python train.py --n_experts=80 --d_shared_expert=128 --moe_layers=[0, 1, 2, 3, 4, 5, 6, 7, 8, 9] --balance_loss=0.00228 --init_std_router=0.00636 --num_attention_heads=4 --num_key_value_heads=2 --rope_fraction=1.0 --extras=["capped logits"] --init="normal" --optimizer="soap_variant" --weight_decay=0.19 --lr_head=0.00443 --decay_fraction=1.0 --decay_shape="sqrt"
Below are experts of layer 3 (counted from 0) of a mixture-of-experts language model. Rows are named router (the router's row for the expert), gate (a neuron's input weights, with its number), up (a neuron's input weights, with its number), down (a neuron's output weights, with its number) and show model dimensions 0-255. Each number is 128 + 24 x the weight over its row's rms, rounded and kept within 0 to 255. Numbers have three digits each.
After each expert's rows: a language model's description of what the expert responds to; "comes before" lists some tokens at least twice as common just after its tokens as in all text. This comes from a sample of Wikipedia text that the model never trained on. Tokens count by the router's weight.

# expert 26
router:143099085121166108179131122122129115142110155092131104126097133165185123121141115201120107079133083125134073096161135143127140117084168131154154152158098134129105140120128142145129130155117126127128090184105127151139145150101127132155120173095121148111165068116115111134170133096142146163130130125135120089097124157112147123145113129151174167127124097102126105117111132146152137080153145167172128139115141111106117124096124128143127154142108127127122162125142111152149126151128111183103130170123104092126144141140128115138150105152125117118109129176125114106136146136114115123066173140103132122127150146086145146114125151096123161106135108165098128110097084127096156127150104186140104167138097087126116099135138179148147131108118134155126135100111154169131135142099085
gate0:126093147165127147169123128142156117078082067106143162135081135138127085137149135146141127095148138171111096166115118126143114137111158134122129143147149134128118117126143184170173132138123155093123151114176118142164158161091097095142162128104135140139126133140116122149067157155160101177135168094119175143150139102115148164147125134136127111140096185137115153125147110088064154109131110145078150186120115125163128127158115156151157109123116146177128151145165143146109175163111086137117132174125122147137138113147128138125122167153141169141148140138129112099140107135155132133120132148138159107159136163130111102096145132133144088152137113121148144130127126138157147119140135083166148095140129117190177124113112130126139137095096137133137142113129130125146160117122123
up0:136124132142127100129152121156136098106123149180093116175144094091189120133127180096117144121132151103149082148143139153126131139092132141135122211090148131110120125143093123116129072085153122127113133143114118147119145087134130148169129099153108125129170101100111175126138101145143120126185143133114146098114153173145136092125139139167133127113123131143094124118083130169133111138141105153121125094085118104062109108144138149094102134102135131117089151145110109123123128087108107144137181115150139096115117114114089112103114110090111078144109099107117074131091112117134132150120101098149098139144166109127138141093129081134107130112143073131116132118126105118134134126113117138086170138149085141129085161127122158117167127117113116164127150137161108133099155133127112
down0:166104133165134153130124103120115114101100155063170123115109150148204125144112128124153145139144146168154139151151189136129127108151136156115098137136120167128130114109167124185148147137147118156097146100080139130110110162108146096135115096099165100115123110113143108169066168153150070145105169116122150155126146165103121164169153159130133136133128149103117130133142109117102109137159072141109130143170117076112117146110137114130119147113164112161126145142122101168126148134134176134143129108115151143121159125123104140106164130151158143110128164109112103127096147123100176132140103137095162140135145108126172113153107113112113115079122123112141087098143118132144143142096165106138179107125140151136159105137088131146107155150160142098097132116173125151126136138123124
Commas, often combined with quotes or brackets, that close a clause or list item before and, which or but, like mother, and Hourglass,.
comes before: " and", " which", " but", " he", " the", " who"

# expert 27
router:135107102141126097136157136156128119162126141093118110158096173158142116125144103143152128106136106162152110094171137125120112177115107133143147129161103104138091152149150137144167144141109101145178087157100177130133155101087170127148083135118086078092175105125149138143134113102137099140103139171106107151112115100134127108148145163110136120112114112116102099133095135141142178107146121122150160146147109139142100120120145131145109144118108106135110130144114106129204146193133159138113133200112068094115189113136133119145122107134120124086116135117121128142109164120071126089118138212115134117108143140065104100125109155102109118133166131133103144127111128129114116115137135150104141137118112122151133137115138131127121135128125153136106159077129139138121142139084118
gate1:093150099068125190132110111150156128155109122103161132113106117080157127117111111103116113128154103101157148116170149158168145125154121153147136144127102166144089125141124148132101110132077132126151137157117136147162061092123132166107133130163096130124122092181110146118148167153120142101134126155133130141099128120085108135131172155126157150072120169105114158099098158121139093132106097103106117150098137145120160138141138113112131111098111128118068141113138119155123131171101150119100171127150123109106134096110121141111152129129144109074121152119089110076134145114142160148150100178134124105163151109122142130119095157120124164113169150111154113121132134137115145153170162124130110123160170128112123125121102149104116130125192101127176107110108131128111119131076121
up1:144155098134146132134122147159161125153117101128133146117147170189119180146096130127123144129130136133147159169157126115122108114130113071099138126122173169108126150145107141089116086108103103144142138144116095144138133134146123135120177132155123131151097090170083152120136120139143112103060141127119118095096135123122109109134094145116092098126175186150150101114128137142158097102157080122140120116075088117140158182143096146135119120108134121111150153153103091154167096134133133126126103134154109125149139100122154129147115139135170158119136106112080166064097130097179132138115165104149144142172117136105123105143117110144173126111118113148131098142124153165128121177116112123102080112110090116128099141131111119126153124139169112116127096097120129163141166131107100
down1:109160154110118128153135156168149131097093136141061125110082068106133135138159140138139161146122187124112120131099123126124166119114145159071111132090114163097157135138142128099129145123130094136130128164148130108120108111121124158141154150141133147130159128100089191132133066107101179129130124126129151127122118094131129158164105087118105095124133182161165096078162119095113137142095110117101146097128126105134144136122126101156115091144143122118148110130142147128096141129134131165147145114121103130129092111109123147160100121107125165113107122131140143144129132171120117152138133101158142113115090135123169157120082146188130164128168166117120160114142112151125094150088140112136118149176125142154141122158130135088108181112151126149113141124087140111126198114092128
Nouns for roles, kinship and membership after was/his/the, usually followed by of, such as President, son, wife, members, part, chairman.
comes before: " of", " in", " to", " by", ",", " for"

# expert 19
router:157111096154129067160158137131103122142108115101141101172099115176157115138137084135181128090144085121173109136125167094131102172112136158148123138132093166130139160125122135147114158158110135103125122115095120160120179117118143190146134155130146139119129129144119110063121134074119089130114174160088089137119129139100115147152129103152168135083105148101132109132083114135163151113149175152157143169107145107113114138143132144108115117147108111117120115141148105183151130150152131192117146147112131112116116128089148096206112110156131136114109156132149132140116138135097103136116144144142158139106138127107106098110118115098132134121156143149123143133151121167121130133123140161103125144105132098120091095123153187141136153114126131146154153077135157135117157138106121
gate2:087108131151149111105128156149110140132135107153117103101122173116112127123162146129065154102088178083116131127155121102134125118152166129143139151162133128087176147136143122135162136100139137166107109142130109125131086100127153149142102129129146106132116113190140133159089136094141120128106115118091107146115130147119151139131184170111112142107147140180140142097168121093145089079113179090108127153153083148125146130139104135176109121164094134137134145148117122167115132106115135107171115140121078124096096114140151127099129123102099134169109103109117135126138155166127152127129127143108108119115133128105107138136098105093183086151094096141130138098164133151111133170119173135168189155143129134145144108117143095113135098150187156125134157103144152097136134108134123
up2:168134129150099117156119111114135090129164187088149149183118125158157103147074130146129108134153077182138118140092150163148132152118073100127108132124106148129113097122138133123116097175130109117115142118141150157123141156126126092120127126137128149116170161092088101137188099129075112143125152116156136135113146146126099141093123072137144120116139122120146119138119107159105159168136108171103150108124134105163125143122152148112124138105135113152111133123123162110117134121117116167107126149151142155135149166137091142139153101141121135112164152105132097116128148126146118117099117126157161116138134096138126115099163157181119129099165143133123097154095133106133127110114071135065128068091108161115136170119124164156171143073083124154139101117096123132151144163123127
down2:129110126125095113135135104122093149157140140111138137136215102114126128130133137150138128129133108104125116147155130136105088093165149143121107120137145111132114114142144095101143144093097087115092086147127137167095142124124123121138098115155139102131134134120109118075113079134155117150161090143172143086102091138146133093143103113158119125143102135132158132183113153163118122071120147105116094091150093098105116096123147150103076122141105113120143135131121140129122105156120108171110106142113120151095123136151107145137092116109129156105078152129137113108109118152089123085093110140120162130172133147177162167129126098160095136108103103139126114067139121153085117117176139166121156171146093151133109114163094109079123128126094144131111123162094168128089140133110110
Bare space tokens in tables and lists, mostly before years, scores or numbers, as in to 2009, Season 5, the 2019 event.
comes before: "20", "19", "1", "2", "3", "18"

# expert 8
router:160096091133145103156156131110144140161097127109133098140134138160150096155156095148165104110130082132152090122146157112133109141090140145150127121164101148161122152140132124160154118153101119107149106140080144176160140146114153166163122147117138120093163095129133101092146118094099131167125153150109114121080150139097129131149119116166162151114092123093100096100090133140131138098147158146131150168124132130105089095112146128109110164152098095151099126114122096156174132165116135162090161158108111122121141138126155106160122109161115107085093153155127114148119163126091091103087141153140163143086145149091127131092103137093136141124170135166113144093121102158115126131126100136112130162121110096118117113159123172151152163118111128150129142097147145151095136177096116
gate2:124111152100156112137123143120128126093148111150105125151142144126123130158147114131101142164110093167112190174140100148115110086106125133154170133091118115152095139078120090155132133141129125079095138156121086128178098132113089138134133121123132124143116145165140108141107133129138138150112122087123125159157134158130149125127121112135135129128113127121116117183138161171150108098156105105164113105095094139109103091132108110133116145109154121108131113132117106131151158086116095112088127164123123150131163112114135125107133155122158123094111135096140103115145159112130108167154115101122090117146169128093121064161136155114196159144147047144124121126106143163099136197072122124144145161138133104148160133102143111097098126112125179154141079115127099142113161123121114
up2:137132122129148156083108139115140168139118159127145134106099169124139134133128089124143123137136144148134124100159141125140139122162145128119126110142128195127145131112087147150110157130159137136106122138119166097128149155132124125149142134136130128097144110108142118096164141141111147142152120149147166150154117097169084132090136081095149142140131089146153108075128086117125078129107148095079077124165112116134144157168141128123123163145111092138126106171136141121093171131168114176127161139137126110186085131166120153150112119121117162139161149184161144139102105108093141111126122130082108148121105064147162148143129140125132121111083156143132118167130109137117144077135163107124075121119080109103168124132074088148171156133138137128094117113113138127109163117129142
down2:163164089127072116132120086137154180119111163141131164079103117100158131115150112087162132128120127110137127082162127142155106103152135153112142108132111154134135119106089151087155130112148129154141121153125138153112161137141130112077153136101123157126136120112156099104115124129160197096152105085135098142137137095145125145103118101132130145158158140127131128100124134102151094094110126111107110143139145134143118127111160117145121127127103118161054150171131147136150174071114101127082121083134115130126059105126181111097104119128117114099155154109166153137134105123148128072141162153165152132149108102129147161131113119156125106133090126154111145089121126108164175109107126112149118142132118129137140085105110119122153111130124145114148109100141104126141102117167186
Commas and short prepositions mid-sentence, plus list separators in asteroid tables and name lists, such as · between MPC and JPL, |, °N.
comes before: " ", " the", " JPL", " a", " which", " who"

# expert 16
router:140106109120147110141140146126133183171118119093145086116142132151172113136153101164165107130148079166147126143145176105137117134111138157151132137133113138175134134160142105129116153115109136086138111116100124145144179149138174199187115135126146106114151089138123123102142111090109132146148136142089100137098141120073094105122129101159136151126101134092123109122102133160148150104139144143134122133127128120081101127138157123074115168138109114150079112136099106131156137137133117168120145182110119124105149129145145080125106103155087135101085138142130096115108141137105114122103124134107163135114136139097157136121099129099173185117159166155114135095135102139133147102141106153131132174137122098147110130148108151139122165107087142172148123115163129121074151161119090
gate1:137119139120111079111096133142125130124083144104152120175105138184137127124125120105079164119110096110147147133125162110147098104104097099101125122138156085135159117157108133130096123098114128150167105142103146093146129155124147141107171136134071128148122132127085088112149127137139125140117092127093158125142171075079113171124169106108133168158121125082125092132136143096115088133147143118091098144144123138120075101131162114112144068135104127106135082138078147122141183161113128124151104118125132125114163093145141112103096144115096077115124157157095107136108120137125149108104142102167119144129092135098104108127158097117144163124134110131153100115153122122131154093166120143174096115122132105114092093128134107118155163175117156120138125110154122133110175117129110
up1:132122144119164133137121147151103163106084120090129106176169118143120152173142106088084156135117144094119106111117144128130102138140124108127079160117108138163120132165122121116153086119129150139122130150115135095177140151158149105125184159087132143136093162110144130137121125102119158105145139107127102130160127155125110150140145149103103149112172113135140137117138095120094128106113102156136114144116115167132140101144129103161146126155090105188150129140099165114145150128115109102082190140137150103144139124161132061128152120205126152144142141126106121123178086142130107101162124125144137096089094151143126081140120108143131103127134094154109126113157147082180142109155125104120141123166129103135084133093182159135119111137122139150166143128110175127131126144095110
down1:116110141160082121134157148132089121085140148132137152130142149121145103174099118116137166130134118175116111146108111066124139113121128140127100148125123096116053150154116117126102125130111129170111135136139096106134154149139119153098137127168141133138100105132133084126164116108120138111124126113117084114126181111173091147107122118140131128114097118135143134098087099108107136110145148140123116105124119148148157083156147098137187133162129131145124160156197145149120119159140081118128131117111131120111123170181089082117124074128092126131087074146132085144150093106110142171124150140125118111109148077101133149119133155143127125130143151140128161093127145118163111144128127164115107111070099128106097143115133068091084122108117111099126091105147091123121155131144150
Single digits and small numbers in statistics tables, measurements and model names, such as Renault 3.5, 6 ft, 4,956 m.
comes before: " |", ".", "–", ",", ";", ":"

# expert 1
router:146119095132139072176142161116162145135104133115154120123149114153137122162135123149160135075101052130152104125150150115131144154062150126138132149152102109136089173137147143136125093128114142144137148143094133161116143157153131137169112120133141144106179104109124114127150127122141136151128138137143149117075159159129162141143163122127171143121089117092108111135095154150139096100110155154161113157141157109111097147096135134127117128120113130139127139174146123144148095161177124188085155141121145096128120143134136131135124107138106139101107141122098111137128147156118092098126108165111192137105125168124113134126113135096119156140167109126140136093110112148142141143190105159180106148155089092086102078149134147134131169144110126151173139114121151140114140156111089
gate0:151175126130142122071115111171156125138123133083187103105121122145132123126109146136130140107151107130151153146095129142107133096103088113087140072170109111146097135111166146108165128110148113140112163138076116095164156110119168115100115133120107133070123143162106116150109120129123130143162160134193103165162121113164139137131147137086153130132166143130204150153105099140151151138151137102127140142169161143094109162118134158128150147120159146169154105127145110132128113128100135158121158144131106141153119060147101164101132161147107101122135127152109115147123082114123132114130145125128136122134110152100121106131103129087124136171138175129144162151185115140143097113129134139109121151122154138080102132152147080096131104118126127125180127110120132116166159122122132
up0:115182145138109143133134204126160111149157161080136107138139140108090139145144148169130172134133126133131113131109162148130164137131135137132128146191095110135109110152135120134105116111163102139100122123102100121177130150130155137106142165152115175080135133169152151153133148103080137152136124143155097134152119150146166080137198130099190139150143139116188121123119111142133126145127163112177133092169171150114160156115143155157129140171101106128149118144207136134174144130126140134151154116175129126145117113109130152102104100169096135133125142141095115122143122141104153140121095133090114119121121116095135123124116091111128089129137102126145135140134146143145095106091093140115145146133139112109117088139147118131127096089145109154109118141126137096153172156141121
down0:119119095126099086122153132149113117115132110141128098090125159110128132173119146107193145144118139151149134156177109164147150132148140128153115125162134138139133142136114185107125137133156135137126112157106137074153151117138173065143115136166136100140155128096154126110120127130089099136162119116109159131098122155110120151130102158160085094131122121130109094145161091097124096148120074142136170143146129094175138098126117119094137119114065075151078123125124101155156103148083140116108132122128168121135130121165099102106115118158131178117110099107132124102142119126177100121142075143150136094138117091141153118140111120156154126096128173139134158160112126101130100143061124124159108103152130146139133115108135103117120101145138172124111175129139083161137138143147112
Colons, pipes, commas and dashes separating fields in infoboxes, tables, stat lists and citations, as in Batted: Right, Position: Forward.
comes before: " ", " \"", " The", "00", " A", " UTC"

# expert 14
router:154082106148119120137142149133158130134108144081113092125128153144126105140150103126135114137141106134169109103163162111151093183088103172156145087171082134138129166111106119165155133142096106137140078142106088137134135157116142136140110133094133118092147120133129119105141121104121114136106160148106117131109165137119116161123134135150135143090104116114086097130083115146129181102120139133159137158130132143111103116114137147146087125127095102125096132128122093152166165146157146152085155176143100150101145139139170129143152082154128124091100127160124119143084160100117089099135134163156157149111111166091114101124106150095137135110143131148125149124133089140158141135130085127106138180136107088131086080187141166135160145103116142156122112115111178140106143148115103
gate17:096116137154104088114088122108091085142161141077150168157142140139129157129123141126121103107147127117150110123096143163141138130152200166109167149128115107141152134125102094148137071124165157098127101119159141126119130131145136135128124128117130093112111123095142135156118104121174112123109139144108101119158086144107125114120156165111115149129069150089138137134153158125111139078132155103120146144164134161127095160100139138173148095098136132103105095133084144117162172177146137151130119140145151139124108108129161118136148109137178118129139120125107111125151140115138112190067185129102113141122186163126101072102122183134139107117133154129153126146096113160128111124166145127114122150143151173124113135070157124135111114147096168151113139123140123123156130137145128
up17:099137142141178138134123136124101143153101124146100093075147149129139145074135168153152122154128144173060073106112130076142096146124134117121124144113154116083128139143148168158108138113105142114135128078116101162119135142079127137132074162144141182124181149151131135107110139142099160125141159101124107101128121147129135156131128183155138136107156149129104119101144139131093128155119110155152107117129135124171122147174145081096078120172135125102171102110108142140124120141124108130151101151174142131148100157078130103137109148133119112128128134121194111133162118153146122153098109116109139144101103102121148135095116140098098154112082112081146102100173175116133128117155111147133146153148136130108136119117131152089118115134147141121167159099151100124123159119123141
down17:109103140112124151124178137093149110133133139116173149153109139102146132072195126119143139200121123150130175132177147167105108141127105145141178150130110154137160087118143119135127152159092080129149138183089100139137112133090115140120172126121075103119164163116126153133132128151129131101135123150123118124144122140109152145116114111122153137109126117102125106100124122071103134115166096165082152130094139141136129103179113152107132170161094114118128119083120159136140182110127096163096141143126157141153146091134123124113109149126102129096112122169165062116112114114117108096142131167146171094138139089113131126123116108099101128086130107114102129123151129102108153134157124160136163107131148163112167108126110127134092125146138113120130133172106130146143158106149117
Word-final suffixes and nouns naming people or roles, such as -ant, -ator, -er, -ist, member, writer, actor.
comes before: " of", ",", " and", " in", " for", "\n"

# expert 31
router:157092103147130110210127160129116124136116103098122101120158157134154128154145154136155116113132107128114102144166136106117109125082151163126132115143096144148106137162120131141132120118120146132142111136099132133174147163122157129152113112133130111131179081098111140112145111065083103166106154142083104145090147134115111146120103096148150139131085084119098104106091134162117168112136127129129145146114111131146118110120135125128108169176111129137080149110135109147172117151120136146092131136144085139103123134145140094144123097154101086117062118142118133169072161100102099119116136131125150117124164126121107093089096155110111132144152163140092109100096118147127143111128095144143140161165127090100074128143140129153124172078105102156134131125133135110112124172130079
gate2:179162139136136123120089141087124147127080104107155102087127172122114090146118100161109093159094099122091163125137135141108119159133117096183114098119119139161173100175132139133142120105152129137096171157120122127131105159133165134160142140131142135129129114092116128151122167156098088138148129123081136125105097110121162113145127116098129095048104124149066125152139124102123123140131157185145152115127118115106131123119140118107132125124101125102097112163117143111113088100159129097155135123111143162143100147088106157135186125116139130087135140125118134139142139130101158094132138115118149129147136137128188138149134135124125102161107130154121148126081132130128145117104113122092116114147099145175127142087068122109114133155163131090141118166121144138150153175126060
up2:136122153132103162139153131132094122155183130145075116143128111156121172143089124127177129154143133188137109086122095152139107108104122131074183101138168095126137148115164101097127126136099118107136114132138141146075101116123105135108082097131111120110116121135117127135137117106129151178118171116182114135112149158136053107131142123142100110120166125119131095130142113154126117132120134101105155160161106158125126166115103130075118137124167091149146144100157161094102130141131122124076111152122139083103146122143166108128134141128099130160129101169150139104138159160142126102146089132132121122123125068123096140158144162098150143138120132139101105136164118149145137133174135108162101110115171113126164142133142117164117132131088153113100113111162107122109117128117196
down2:127139126121173154129170138183121112104150170134128117148103112156115088124133164156170149142165138125134127098100108136117128122148145128130151114123166144164120129138164137104100101124130133125119119092141140131122112073099140119108084143097114153133110151126143113139125122133126138112147101113149123085125141103134140111167169133157138117176174111111116117097115141145101113161105098146142115104107138118127125188154106137102133173130127084141147142115123122138124104083131094138090134156148125136108127129132111143119122147144131152177151134113149116119120129158148116166116126128111103091145156097069146147141165139078161118163168105128123117118105135133148195143158121202089152127089118159152174088171117142129118130112179125122131130058162127130107119165178169
Two-digit number pieces completing years, dates and coordinates, such as 19-77, 18-71, October 31, plus century and ago.
comes before: " |", ",", "–", ")\n", ")", "."

# expert 39
router:166093095134145096157154133129140145156100124097141094142131141157146094156159108145164116113120094134160088117150155114133106143085128151151128123156093153153118154150141122162142131147091128101135114134086138161159155149113157157170107141107132113097159092131140110103150113103106119159114158153095107116085146134096134124154122114165154158122095132090105106110090124148130142092148159157143153169134140119107085099122150135112101153163094095138091139128128089162164131159126135162092168155109112116109145144126154113163123097159110116085094141159128107150107161122087092103091135166151157145092150145096134129102094144085148151131163138151121147093115114165122132136142102145123131170129105091131110110147138161152142169113110127163133140111141145149095152165092121
gate2:123127096123085122079160117141091127128098140119100112136149125136153176130122144102156147133091122123140121142165167118130118136100119069137068108153104139114127120155090126147149097121081137134153137143094117125146120070112148108111170115090122135093165130133094132158101124120136126123098109141140103103115123117103168127102138107125107149126157094134111173132113156133159127126125137123091113119148134162129134148154125170104093152173143148113117137126102127136117109161132116085127180122126154117082104115137111150136145126095069138117140133137158155084175078128083117080093121109170108119124088180097087091165120115133138139126108134136151152145124099095139123107106077102144155140145160096132135171117154122106144128147179121148175149110122139109104156110111149
up2:125158113130146108086119169114172097097132149155103128168103126107111086103143095091108119099154089104152105118105132140152120120137150166182106108148107123113099135107123143105101201119138094113100147155110109112134112134107162116122169129132106126104141159115091129110129151111148090127118135113134106128115079120089140160105097139142163145137115132151108136096108092090094125132133122118159136142112109090160132126139132152124118073113111131149148136139159119091147120150153122127138129158154119140179122186128068157127118157145129102151124095105129113138146119142168152157080159097141105118138086140140131103132131137109135124134169097134112157085092099141137114153128140187087095093129113098172137088169104105139159114091092116101147136117117118123119104133180119
down2:171105138123142136130151142088098115136133106088149120155104137122107131130107124170136150158084168110119119153122146109086132161143128135130111127105146121115119148127077129115165130102127114136102107160129077081134106123090114129166138128103122118104112139144170115079151089092134149140124108129106062107153120123150146119078096091133134088136172062132124127108126206120151156121096145126122174174168156117140094139148145113138150120157090097130121142089115133121114113108135116143099141145143127144127121144112131120128197140148158149089085151114124147145135141136104106138098128127126096162129109101157132112134143102155144144138109108128151116141123117160152122124077146111083115148154125094120146159112169127144128149129157115114127103163138100103089202092113141
Table pipes, punctuation and mid-name pieces in lists and tables, such as Man in Manoj, quer in Albuquerque, Inc., 's.
comes before: " ", "-", "born", " The", " It", "60"

# expert 25
router:161093099139145100160156131130136142155098128097138098148133141157151091155157108145158120111122095139161093119157160112131103140084127152157119122163090155155123153146134127156147131146091120105131112131085136160161157144118154163170109140110129106100161090129143111110143120098102115161112158158095107118086141134093135121154122113161154160121091134087102111107092125142132144094152159160145150162136135120098085100124145138114106155166093097134093130120121088161170133165128137160098166155112114115108152146119151116165124101159114117092092138159133101157112158124092094105089133164145161144094152149089138127097094142085147150131164139158121142092114118160128138131139093143115127162127107091128113110145133158158143169116109123168131140111144141156099152167098113
gate1:131161110175130161140123080152142125166157151113133150106108112094120124150147088100158156118157120095126154114149140144129080094134103113132139156093143141114128129132115141131112120134106092143121112116129124155116165146119132211157127141113092124108132157112120170174111130125132135147147147122084134144090082137127129146066112149100143156109124103102127136111161087134129120117117103127146096101097136114131127144164122170112153124147138092133083127154153116154140127145127139126129112107136127136107161132175152038095114157128156115145164155181107162196133104099078137092101132143121138120067168156152147150122151146165173153160115134133102131107135099130166147119138097147146152132124101095149097110137106133165144102121126117130109117131141119120126110137139090
up1:148110138088154100101153120121107068103167119152128117132140170147118082159144133129122078125145121131169120152109160117110142128086106128128168097131117106096127079113131126086120156127134185132109152161150117097100125122135174154104127102168120117099089131090132152094126117128123117121117140147145112135122148105102128130092146166163113106099169087122121074154117113141142126148175105112139101159145133078135163164091121130173155109096111159103118109135126142126117146106117128150140157147108102160134109112118154149135149101113120106088098115152172131082157145150107171112154143124125087152084143126115152149095088140123128182122111129126125116162122107105180089124107204108091107141126128145149145129122123135156121153099132131103153117133125151104121110122163137
down1:147097100076147142169135102159128142057087122085084106150131142145124101162096144137181141157151167158135164110123085108137167093127138128141131131117080078147129138149089154111113087090177109125133093148157126153124165119108108085122182134100136133124142114168129130108149105110139132101125125117151154127154127135137170120112133073127135136120153101138153133124101125124093110112097105190111123135100135094170106130145174173107135147101169115124126096125179139078185130122101107105106122142110150116111076110162151121106121125169105099138116103124129178132129119116126149107137114120119153126106113105144122105110133151110144150117087143138142138132145116108146161116129127134146108118152136109138151117129151103156123103149106114125106146153143085122135101086159119
Units and magnitudes right after a number, such as %, km, m, million, seconds, especially in statistics tables and population data.
comes before: " |", " |\n", " (", ")", ")\n", "^{"

# expert 17
router:162114111160124135125138097145123129122120158100106115112130126142113108179128131162166132125149128141135128124122137128149087123114135125114154094158135162129135172123150140170117160153066098116116096152109107150131129165122132141143147136120122107073145096104103127100121096094141133135101180120122109130103142119112079123147144121137162131122086149111080112097112119133157166067120123135111109145172114118110108088075129114103148119132121080157098135145132112178152103130126152132088139159117119103101131138122121091152168124169142114106123119137116127141080124109115111087123144135130212143109137161110088116122070154096112180122146135112120107081141105158122147149149145154104109155095132110146138105107100141127142154063137151137110185105162128127111133171115136
gate0:090122131144129081136100140115110098118109130088169095095159128187187107106084125139091128092111178153143071119125118131147134127108113089119152097126107148130139106110111131154095135094148105161157118109090092129137109134130119135123120138110145145158154100101091143124113107098144131132134152131155138109155143133099102188128109134145144131120138162098059104145117119142128123121106112096176121118123106145132100171094089127102095160113125083149168133130162079193130125111121139135111149118178113152127092144157116119129129120138096101124112164163174095106169116130160111137133103129114129131150148134120080131185122136104124151135096137137132120136161142106091126130129140078142118129123135158158071098131122130149155160142139108108111127138105128103087120125101110
up0:158120158116122114122068135115125135164107131083173149151131116148151136103132137150162140107148142145161100121122132076116116116151128093091137103154165121107107163061097151139138132128144117166119082121173141136107112128131170128163166116124147118132151123095110135134109142094119154145097109138119129138128135114108111179152145149107148118128115141144103097117116117145105175128049128087155110132125136156127131126131108093183123128161128060152097125123160130147144179158131199132144095144134114143141154166127111120157116135153163150097139091128148109134151075168135092135144112135085147079142125079109094115146130130127090130100090139143145132149143155139102145108162118134115131146137104126134123086127133140135123116131160096121086136139136143067134143122143107
down0:100133134097123125126145188146142122145094123129134105084104148094138151083140119122132142116103136112090159157121181126095128151135093123115135124146145148132098096144125132112145119122134133100146148152160107142145108121139154154177138109162139133123135130123126152144160166130116129149170130170147134120100141171148147094154131146120163131150140131135127175120121153091110077133155147067131164157119111123143124104108123118145166095152137148127128113125120142136112134066069120130124139123094129116136118085085130121110134128151122164127144095142150116145119119120176167092127089150108148093084077140173112095152151129117183100081131122153127116154102109136128108148121121162109128153156112170134088180123122131153111184166099128152087116159080075154129110129134131
Line breaks ending sentences, headings and infobox labels, e.g. after Identifiers, See also ==, or a sentence before a table.
comes before: "-", "==", "===", "The", "In", "|"

# expert 18
router:134105092143123094143134122084122117116136098084141110123134112133118134136138102117137138097114091135128122102137133115152138179097143140157111112144116133127140126160158127179130134103112131098135125116098132172148175142133109137165137147126146132108171112100145126120121108109115124177126130171146133075084167163114154103153133153131182163128098134066075076120104144170154132095127151154160139142104163124089112127078167142115092122131103111147115142147092112173165129153143130176070145163137144117139120132075133104144132109123098136122093155129111126123109147151114086133104116136156174123074139132121106122129112156087172147106128133159099134096131106198127122117131099135126125133158110104093085098135135149120124167118122135159111144137133133144108122145083108
gate0:143104144136155128137114137157122176145168120155134117076104122145136058152145118137119139135134128077120173114146150112116131084116103151141132068090101126104152096119145166090108177135129146182076127101131127084108118148120128165151137148102130143152104138120170105114125144143172128105140087156097159095108104138107096113119102127122110157154104128130168077109111141133108146125113143172150104133158103121124118115143139125099100124140127121092136145111109139100125152119095184136151090170140128125100134128129133155119114173124130152116112160111135103143124167075107091144110133092146144129099146132145093154147131125198142119155116170165105150134107079145126115122132118147144115142115123132135151110156153098131132099155170158143144141144072145122124095091132109
up0:109132148124110163166114127164077167198152114115112141128121154146120107172141131123139096149122129123083149188137128138124161081149147170135176111144127159105136114130110166122127134060141116131073124132128117119121158140110148052135127160130140134094109127134137165137121153142131134133149134165155103117120159140131163102122115132110122138141121123140122136103083153097114108123119168115136108146138110151155106087116134113155135151138092149116143128103142123157165163122094137101104139168212125132152103123121127134118093162094138177158085138123140114135121119129082163092147089152132171132120141101130094141128107151130138081123117136123140150185131141109119112090120128125103137147103123155128112168177113102144114129122100160086119154160109123145088139123136100
down0:131093155126070145129072101128117125137164152156127125110104168106107102132120120108108137129121162094161113135139150115126142138159124094149142135154136173109160069147147150148129100078113142127095099072109118124132143153158144097157160171120099086142130127115157148127131139095101155109155093102104144145057165139113090172136131123110118164122139179125129125156125142173114109128135166186066116170120126133125124083128167156124079134106108144080129132137142107138126181108110141106134157080124102098152085094143171134118153145151131158139116147110145146104103133132127119116128136110140118140149139109186104157137101149137098115103140103096122134125133156128148137145091116121150121137103127137083106104135137102086131107126145127120119116133137135127154168119145101
Pipe characters separating cells in wiki tables, plus semicolons, colons and bullets in infobox lists and results rows.
comes before: " ", " —", " \"", " Total", " +", " L"